Weights of a small mixture-of-experts language model, trained from scratch on English Wikipedia: 3 picks a token, a shared expert of 256 neurons.
Below are experts of layer 2 (counted from 0) of a mixture-of-experts language model. Rows are named router (the router's row for the expert), gate (a neuron's input weights, with its number), up (a neuron's input weights, with its number) and show model dimensions 128-255. Each number is 50 + 12 x the weight over its row's rms, rounded and kept within 0 to 99.
After each expert's rows: "gets" lists some tokens that make up at least twice as much of what it gets as of all text. This comes from a sample of Wikipedia text that the model never trained on. Tokens count by the router's weight.

# expert 0
router:60 66 37 42 63 59 56 57 57 48 44 45 38 64 47 45 46 76 67 58 59 45 43 22 47 30 73 57 53 44 67 26 53 50 82 45 67 49 36 36 48 28 49 30 45 67 58 41 45 57 65 46 49 41 56 53 44 51 55 46 55 45 78 43 48 73 55 25 77 32 42 46 63 42 51 45 34 35 49 60 34 71 60 57 61 45 47 50 65 62 54 46 37 46 45 48 58 47 67 73 43 52 52 61 47 32 51 62 62 30 33 64 36 48 43 46 50 38 32 35 45 26 59 43 46 31 48 67
gate0:56 43 38 54 42 30 58 38 48 78 31 42 66 52 51 59 47 70 48 42 48 51 26 39 51 54 56 48 48 39 32 41 52 53 52 59 51 46 33 38 55 45 32 67 54 47 71 52 47 51 55 53 72 35 69 46 51 26 46 47 59 67 62 49 53 62 40 82 59 60 42 56 50 55 78 65 57 42 50 57 34 57 37 50 63 44 48 45 67 70 43 55 60 50 66 30 61 69 55 56 18 44 61 07 40 44 66 59 46 53 45 49 61 60 65 35 59 73 52 65 55 48 47 35 58 44 35 49
up0:50 47 35 28 62 62 54 56 45 46 33 63 74 67 54 36 45 51 55 42 39 42 36 62 21 50 34 51 51 51 59 48 38 70 33 65 49 60 53 33 36 41 64 56 35 41 32 70 50 53 44 42 44 43 54 54 62 48 55 57 62 54 32 46 49 47 35 60 47 45 41 40 59 39 34 64 59 49 51 46 44 44 68 58 28 49 67 42 29 38 54 66 53 51 53 38 37 47 54 41 63 26 43 34 48 69 66 40 44 51 59 28 36 38 51 53 56 76 33 37 56 55 62 58 45 50 59 40
gets: ",", "-", " was", " is", " as", " that"

# expert 1
router:74 58 43 44 61 35 32 55 66 40 51 26 43 28 42 60 38 36 49 52 39 48 50 74 41 63 65 36 47 44 47 49 42 59 43 53 57 52 56 60 54 49 56 37 52 36 44 52 78 59 58 72 42 52 56 45 61 58 40 55 54 21 50 36 59 43 53 57 59 66 45 34 57 61 72 25 65 58 26 57 46 21 49 59 56 39 56 39 58 60 49 52 47 34 34 54 60 50 32 57 45 30 45 56 59 53 64 59 51 59 35 39 55 50 71 49 59 70 42 65 72 57 38 62 69 36 44 41
gate0:62 49 45 40 54 40 43 60 53 62 66 68 33 35 63 39 50 51 51 80 38 39 68 44 79 39 65 58 37 58 44 49 44 48 69 54 19 66 46 56 58 50 46 40 69 56 45 54 48 31 55 50 49 50 66 44 54 37 58 52 49 44 35 71 52 57 37 36 37 44 65 62 41 63 45 29 57 55 35 57 65 20 35 53 58 14 67 41 62 44 31 85 31 44 52 61 65 65 25 25 53 42 68 51 54 55 62 36 42 46 62 54 60 69 70 32 38 61 43 62 62 36 52 54 60 51 54 60
up0:53 44 48 63 56 43 57 59 45 58 60 58 43 44 49 53 54 28 60 36 43 43 35 68 64 67 43 44 53 65 50 56 65 49 47 57 51 31 14 26 44 61 42 62 49 22 61 55 54 47 42 46 36 48 54 77 57 28 30 54 67 66 37 31 42 45 53 55 18 34 63 25 55 59 31 56 45 47 55 47 50 30 67 37 55 58 62 75 51 41 70 43 56 48 55 47 54 67 37 59 58 49 37 40 40 64 68 58 71 59 34 54 55 41 32 58 60 42 44 40 43 61 46 70 51 50 67 47
gets: "0", " in", "|", " |\n", " on", " from"

# expert 4
router:33 44 71 42 59 35 61 37 35 35 57 53 41 46 53 64 37 50 41 51 49 59 54 43 37 26 39 63 39 38 56 65 42 59 52 42 42 51 48 62 53 48 54 57 45 46 31 72 27 47 37 59 78 59 45 46 49 53 36 54 42 54 45 39 39 52 56 68 35 47 43 55 52 52 58 62 51 62 60 51 55 38 40 56 62 41 39 39 54 67 54 32 39 52 25 31 28 72 68 31 69 32 15 73 54 49 50 50 22 49 43 38 36 43 45 50 64 52 60 65 64 58 58 55 37 74 51 38
gate0:55 59 49 23 52 62 72 56 52 48 51 56 28 55 41 57 42 44 67 38 32 43 52 44 55 49 49 56 49 64 54 46 65 52 62 44 46 48 43 39 65 47 51 64 62 32 64 44 57 48 55 70 56 45 39 56 52 50 42 45 27 53 53 52 58 67 42 58 17 36 35 65 70 47 55 51 57 20 40 65 57 43 57 70 45 55 50 62 48 36 84 57 37 50 53 52 58 43 67 48 49 55 66 65 52 70 51 44 34 55 51 26 53 60 54 49 70 62 51 38 46 57 66 70 38 64 37 31
up0:63 63 35 68 53 72 37 39 49 60 39 44 46 23 61 25 39 55 42 43 59 77 39 29 56 44 31 42 41 47 61 47 36 53 50 65 40 34 43 73 42 39 63 49 48 52 43 64 62 32 69 44 54 60 50 49 52 42 61 61 65 38 44 56 46 38 44 37 27 64 48 44 56 50 22 50 37 47 57 55 31 45 57 24 65 57 43 46 58 50 54 56 54 59 64 51 50 42 56 61 12 28 71 36 55 42 48 29 49 60 56 59 25 37 59 47 55 66 32 36 43 39 50 65 56 59 53 23
gets: ".", ".\n\n", "\n\n", "3", ":", "4"

# expert 5
router:48 27 54 52 45 27 51 55 46 44 34 37 36 56 53 62 63 42 51 40 65 54 64 28 47 42 83 45 39 62 43 49 64 52 58 44 31 62 55 61 47 54 58 42 56 48 64 68 63 54 39 59 44 33 46 46 37 55 33 48 57 63 59 64 56 59 42 41 30 64 71 52 40 45 73 68 27 61 66 13 59 56 38 48 50 57 39 62 54 30 38 57 61 54 51 54 41 60 45 16 64 71 51 48 34 43 53 39 40 45 54 46 53 61 59 50 66 40 34 58 51 39 48 53 61 45 61 43
gate0:62 55 32 64 58 54 37 57 37 57 49 45 34 52 76 37 55 56 44 59 48 68 46 27 27 62 42 51 52 61 55 47 67 39 55 49 35 43 39 52 45 50 46 64 49 35 38 64 54 40 26 36 51 51 50 54 67 32 61 49 63 79 19 50 82 47 64 33 53 42 65 28 41 22 70 58 60 35 52 44 62 48 49 69 27 38 27 31 66 37 53 45 46 51 43 55 54 63 35 40 39 51 82 57 34 27 39 44 44 45 54 35 66 50 39 40 47 48 48 57 70 54 48 45 43 41 55 58
up0:59 46 35 65 67 50 51 54 44 33 53 55 34 51 50 51 44 69 42 58 30 40 68 56 44 68 40 52 40 29 68 55 58 41 31 56 39 41 55 32 66 43 44 60 53 42 57 49 59 58 42 35 54 46 40 36 57 55 64 75 69 59 48 49 54 56 53 55 48 47 85 57 47 34 56 10 52 72 54 22 41 32 64 51 50 45 44 64 44 69 47 73 55 29 64 34 42 31 42 64 47 50 35 69 49 59 50 45 49 54 37 50 64 48 43 69 58 52 41 62 46 55 45 43 27 83 27 57
gets: " ", "-", "1", "9", " |\n", " for"

# expert 6
router:56 44 54 29 42 69 30 41 50 57 39 67 68 49 52 55 48 59 52 43 44 40 49 41 56 30 48 40 47 24 30 42 49 33 43 70 29 45 61 54 51 44 32 51 62 44 46 47 36 48 40 26 18 45 70 54 77 40 59 44 30 33 45 53 65 47 78 49 52 61 66 48 33 47 45 28 50 51 68 55 50 48 54 37 30 60 44 68 54 49 40 72 50 66 35 35 57 43 38 66 34 62 53 53 54 51 37 24 62 61 50 61 46 41 46 66 58 37 73 41 37 71 50 79 45 44 60 40
gate0:51 61 49 61 37 66 42 62 68 49 39 36 51 38 71 43 56 80 65 34 49 68 51 37 64 54 62 28 58 52 75 51 33 35 52 60 34 68 67 65 62 45 51 54 51 70 79 60 30 49 65 40 54 41 80 62 78 34 54 43 57 52 58 80 37 43 54 35 60 65 48 67 77 75 50 51 35 51 58 75 38 68 54 61 50 54 59 56 60 51 51 66 48 51 48 41 42 33 50 54 43 43 64 37 57 28 56 61 57 34 50 43 34 64 61 54 38 57 59 60 36 60 45 54 45 49 55 43
up0:60 73 46 60 63 44 45 72 56 47 58 52 31 47 38 72 52 64 65 59 25 52 52 58 41 63 56 47 54 58 61 67 42 56 64 53 38 38 63 54 45 43 45 77 54 47 43 40 58 69 48 38 44 48 66 38 47 67 55 53 62 53 41 34 46 50 44 71 69 61 63 42 46 62 66 33 41 64 48 57 39 54 43 52 41 27 57 71 51 49 48 24 36 58 63 32 59 22 61 72 31 23 61 50 65 39 43 73 47 55 60 59 54 50 34 40 48 72 44 24 38 26 36 53 47 47 52 56
gets: ".", "2", ".\n\n", " his", "'s", " \""

# expert 11
router:36 56 69 68 42 59 58 45 48 42 48 59 54 27 64 37 63 56 35 20 41 64 63 61 55 74 41 35 42 48 53 76 38 38 45 71 50 29 52 53 45 39 34 84 35 41 42 42 81 39 70 74 49 67 64 56 40 41 70 65 65 52 67 47 44 46 38 61 38 32 46 66 58 34 46 57 57 66 36 49 47 36 43 57 34 61 43 53 22 69 50 43 60 56 62 50 35 46 47 50 52 61 55 27 61 59 56 42 50 68 47 45 40 36 54 56 41 69 57 48 53 49 55 57 39 42 52 47
gate0:41 55 65 35 37 45 36 51 48 48 58 54 50 51 41 50 74 42 65 61 31 61 50 50 41 67 41 43 51 37 72 62 58 55 43 43 49 34 34 44 68 44 50 42 32 62 37 54 64 69 44 49 41 49 58 46 51 66 38 71 66 32 59 33 56 76 43 72 38 39 41 37 67 45 33 47 62 57 39 28 61 28 60 37 49 55 52 39 52 47 57 59 69 60 28 54 49 49 37 54 59 41 56 68 68 49 45 50 47 55 54 79 40 55 64 47 55 46 50 54 40 28 66 32 51 55 67 59
up0:47 51 37 57 34 65 54 60 53 36 54 44 53 65 55 40 58 57 47 60 66 43 36 51 60 65 62 53 47 83 68 39 68 30 54 58 64 49 39 34 42 45 46 52 48 62 32 42 49 41 63 65 43 18 51 48 41 39 51 58 63 67 54 52 57 49 59 50 44 20 59 45 61 28 36 49 46 43 64 45 39 40 48 50 62 42 38 55 58 55 47 61 46 52 42 66 40 61 63 39 59 29 50 64 48 52 72 42 39 48 58 57 48 74 50 47 45 49 87 40 34 28 54 58 40 52 50 71
gets: " of", "1", "2", "6", "5", "3"

# expert 2
router:49 46 46 54 47 43 51 57 44 74 42 62 76 41 46 56 79 41 55 57 65 49 41 45 29 56 60 49 41 50 45 56 64 56 42 40 40 64 41 38 66 51 56 58 84 60 34 48 49 58 51 42 54 57 23 64 50 71 49 53 46 63 44 87 47 66 44 71 28 60 59 44 45 55 56 59 49 33 40 39 50 54 59 60 41 36 74 58 52 40 57 46 62 39 49 49 81 62 59 62 28 63 32 49 65 45 37 62 39 58 46 46 68 72 41 44 25 37 38 36 36 18 53 37 50 56 46 62
gate0:62 61 55 48 44 53 34 55 43 71 19 57 34 42 26 47 52 61 45 30 52 57 49 64 49 59 47 48 38 27 37 43 23 43 53 33 36 45 59 40 38 56 39 59 42 46 66 57 59 55 65 56 38 32 66 54 42 52 45 65 55 58 45 55 55 41 39 68 25 39 34 67 34 69 38 51 34 34 28 42 54 42 47 76 69 51 66 66 52 62 40 50 50 44 50 51 66 57 62 63 37 34 28 47 67 35 45 52 60 29 56 76 29 37 40 67 33 68 54 40 59 55 59 51 39 57 67 58
up0:35 60 61 37 73 33 51 61 34 40 66 44 66 90 53 40 39 55 46 82 44 50 52 69 44 41 35 59 39 61 45 72 34 58 63 42 56 29 57 61 51 55 73 46 52 52 41 52 39 53 65 51 52 49 47 53 32 55 76 69 63 36 55 49 58 29 53 69 60 58 39 20 53 45 66 36 54 43 45 49 33 59 53 39 36 67 62 38 40 49 32 47 55 52 44 53 38 58 49 11 58 37 33 55 40 38 52 52 32 50 33 63 48 44 52 51 59 57 41 61 48 64 40 51 60 48 62 59
gets: " the", " |", ",", " and", " a", " to"

# expert 9
router:48 51 57 45 70 64 37 41 70 40 46 38 70 72 30 53 54 29 42 72 40 62 55 46 67 62 63 47 65 71 35 34 24 52 37 54 54 73 64 52 47 58 69 43 50 71 76 44 51 65 31 63 40 41 59 36 58 72 55 28 60 29 47 58 38 44 50 39 59 31 47 68 61 58 54 49 43 48 68 48 50 56 37 32 60 52 51 53 62 40 48 60 44 51 46 60 55 36 33 52 35 69 66 41 50 48 49 69 52 56 62 46 34 76 50 48 38 56 39 48 45 59 45 42 55 38 63 41
gate0:37 51 63 74 46 72 42 41 51 43 45 36 78 52 59 47 64 58 47 42 62 43 63 60 19 36 66 46 47 57 28 53 46 36 37 53 69 31 56 45 64 52 56 45 50 67 55 36 53 56 36 51 25 60 38 29 48 57 57 66 51 61 51 68 35 49 72 62 37 41 51 43 52 56 49 37 60 53 43 66 46 38 68 68 68 58 45 22 65 32 64 61 56 60 54 55 56 73 58 40 34 30 71 59 54 65 53 38 64 33 60 46 33 61 32 59 62 54 45 30 73 62 44 72 50 60 42 56
up0:66 78 55 58 44 38 62 52 64 48 41 61 64 60 58 30 48 42 48 57 49 53 57 50 49 45 57 33 58 51 51 41 62 40 56 69 60 63 57 54 56 75 54 59 58 44 52 34 52 49 46 48 42 36 50 46 56 56 70 63 60 69 57 53 40 32 38 61 54 42 48 20 72 55 37 54 67 62 36 54 58 38 48 91 67 57 48 52 51 60 68 44 27 60 68 65 52 45 54 72 60 50 51 34 52 61 47 41 59 44 72 50 42 46 49 35 48 61 41 25 48 47 54 67 38 58 32 65
gets: " ", " (", " S", " \"", " H", " R"

# expert 8
router:36 40 22 67 47 57 47 41 47 59 70 42 67 53 50 53 47 42 62 48 71 62 37 48 44 65 33 50 56 56 47 36 38 63 56 52 52 39 42 49 48 60 56 57 57 60 44 47 33 54 44 49 61 34 37 60 43 29 64 49 49 56 51 60 34 49 65 34 63 56 68 39 51 47 41 62 32 30 56 58 59 66 48 29 50 46 78 56 48 45 55 53 50 47 73 76 47 42 64 39 42 29 75 53 34 83 56 38 57 47 76 41 50 46 51 60 37 58 65 54 53 47 34 36 50 62 59 35
gate0:69 64 49 39 63 46 56 43 47 60 60 50 49 62 70 43 57 54 67 48 83 46 38 38 73 49 53 44 49 35 45 56 53 54 50 55 31 58 65 43 59 40 58 36 44 52 70 62 73 56 41 47 46 47 56 49 49 45 54 32 46 68 45 48 87 50 22 40 29 56 43 46 41 63 47 58 51 61 46 55 51 48 66 47 65 30 71 70 45 52 30 60 43 47 41 50 40 40 35 43 31 59 64 55 48 48 62 67 55 39 55 46 64 50 46 56 47 52 54 46 68 37 69 31 40 75 62 71
up0:68 42 58 67 46 50 49 30 68 57 60 34 47 49 65 46 41 57 24 53 45 58 45 41 38 63 70 50 38 42 52 55 53 35 53 34 25 49 78 62 45 38 59 59 24 31 38 56 32 70 64 60 75 43 63 53 48 46 39 50 58 52 53 33 62 53 20 41 33 44 39 63 44 63 60 59 73 82 46 53 47 38 61 55 58 66 49 56 46 40 47 40 43 60 33 70 51 65 44 39 37 53 61 67 61 54 44 63 41 42 44 55 63 31 75 37 64 36 48 57 65 50 62 62 60 58 64 46
gets: ")", "a", "|", ":", "==", "e"

# expert 10
router:56 57 59 51 52 55 49 53 47 52 56 41 37 71 61 42 43 49 47 65 49 31 38 58 41 47 32 66 82 56 59 38 73 52 53 42 70 50 72 47 44 54 27 52 24 57 55 49 42 46 34 56 55 52 42 51 62 52 50 53 29 69 40 50 60 59 55 68 50 52 41 47 58 48 30 50 74 41 58 36 65 48 49 50 52 61 53 38 36 48 71 50 59 62 71 56 40 50 67 62 79 58 41 47 59 63 47 51 57 47 52 63 54 43 43 47 61 43 78 42 58 39 55 52 46 78 39 65
gate0:24 35 49 43 60 50 49 35 43 65 31 60 69 39 49 41 45 61 69 33 34 60 73 71 60 59 63 45 43 60 70 48 47 49 37 57 49 39 53 61 67 29 32 65 42 33 65 43 37 57 57 59 45 59 83 54 55 37 08 37 15 58 61 43 47 54 47 43 57 63 39 25 46 52 43 74 58 51 33 49 65 48 48 45 56 56 35 50 42 46 42 24 39 53 42 37 56 58 45 45 47 49 44 30 48 45 49 65 39 55 46 45 55 47 60 49 66 47 43 67 50 58 54 52 58 54 41 52
up0:39 42 30 66 41 50 71 54 40 52 67 58 61 23 43 74 45 42 42 75 59 35 55 58 48 47 48 62 54 47 21 54 67 65 54 47 72 63 41 56 38 66 51 45 45 55 55 46 53 46 48 37 52 43 35 47 60 45 54 65 53 38 46 38 55 56 53 59 35 38 39 35 29 41 52 65 53 52 60 62 63 31 45 78 56 62 60 36 70 39 44 55 66 58 50 55 38 61 47 69 50 53 46 62 38 54 78 39 54 46 38 63 30 49 68 52 58 40 49 38 48 46 61 43 56 45 56 64
gets: "0", "9", "8", "7", "5", "6"

# expert 7
router:39 64 53 47 37 56 50 53 41 54 56 63 50 44 40 28 51 72 40 49 46 57 57 70 49 53 31 45 38 58 61 57 53 31 49 53 54 50 28 45 51 59 55 31 47 28 49 45 48 38 41 38 59 54 66 42 44 46 29 50 41 58 36 33 56 45 26 49 54 50 42 55 64 42 49 47 55 64 45 67 45 56 46 64 61 59 32 54 39 61 46 24 52 55 42 37 53 58 48 52 47 53 41 53 63 22 57 62 58 41 37 61 73 44 45 41 65 69 52 50 39 65 46 36 44 56 37 53
gate0:45 68 58 48 57 61 49 63 44 36 68 32 45 52 47 50 48 40 40 58 46 65 42 63 64 45 38 56 62 37 49 62 58 67 43 47 39 73 45 73 49 66 55 42 48 61 27 28 43 47 52 49 55 45 46 50 44 51 56 57 58 49 48 51 64 44 40 64 65 58 64 47 45 43 49 55 55 33 48 46 47 76 58 44 27 44 40 61 69 59 28 42 52 27 67 55 61 57 53 51 42 38 56 47 40 52 51 28 61 46 60 33 48 54 39 46 77 56 52 50 56 45 17 42 47 60 35 41
up0:39 59 50 51 50 70 42 59 27 43 35 56 65 31 72 45 55 78 45 63 20 53 36 38 42 57 48 46 54 43 45 52 44 74 73 64 35 60 54 60 53 52 49 14 55 35 46 58 54 46 48 54 42 71 51 59 24 51 71 75 46 65 27 52 50 46 58 56 42 35 47 57 47 35 50 58 50 50 44 36 36 40 38 60 51 65 50 62 57 36 54 56 78 61 53 67 43 47 53 57 31 45 55 45 59 36 42 34 75 77 37 41 67 48 51 55 54 66 29 43 55 51 52 59 45 46 76 45
gets: " and", "3", "6", "%", "5", "8"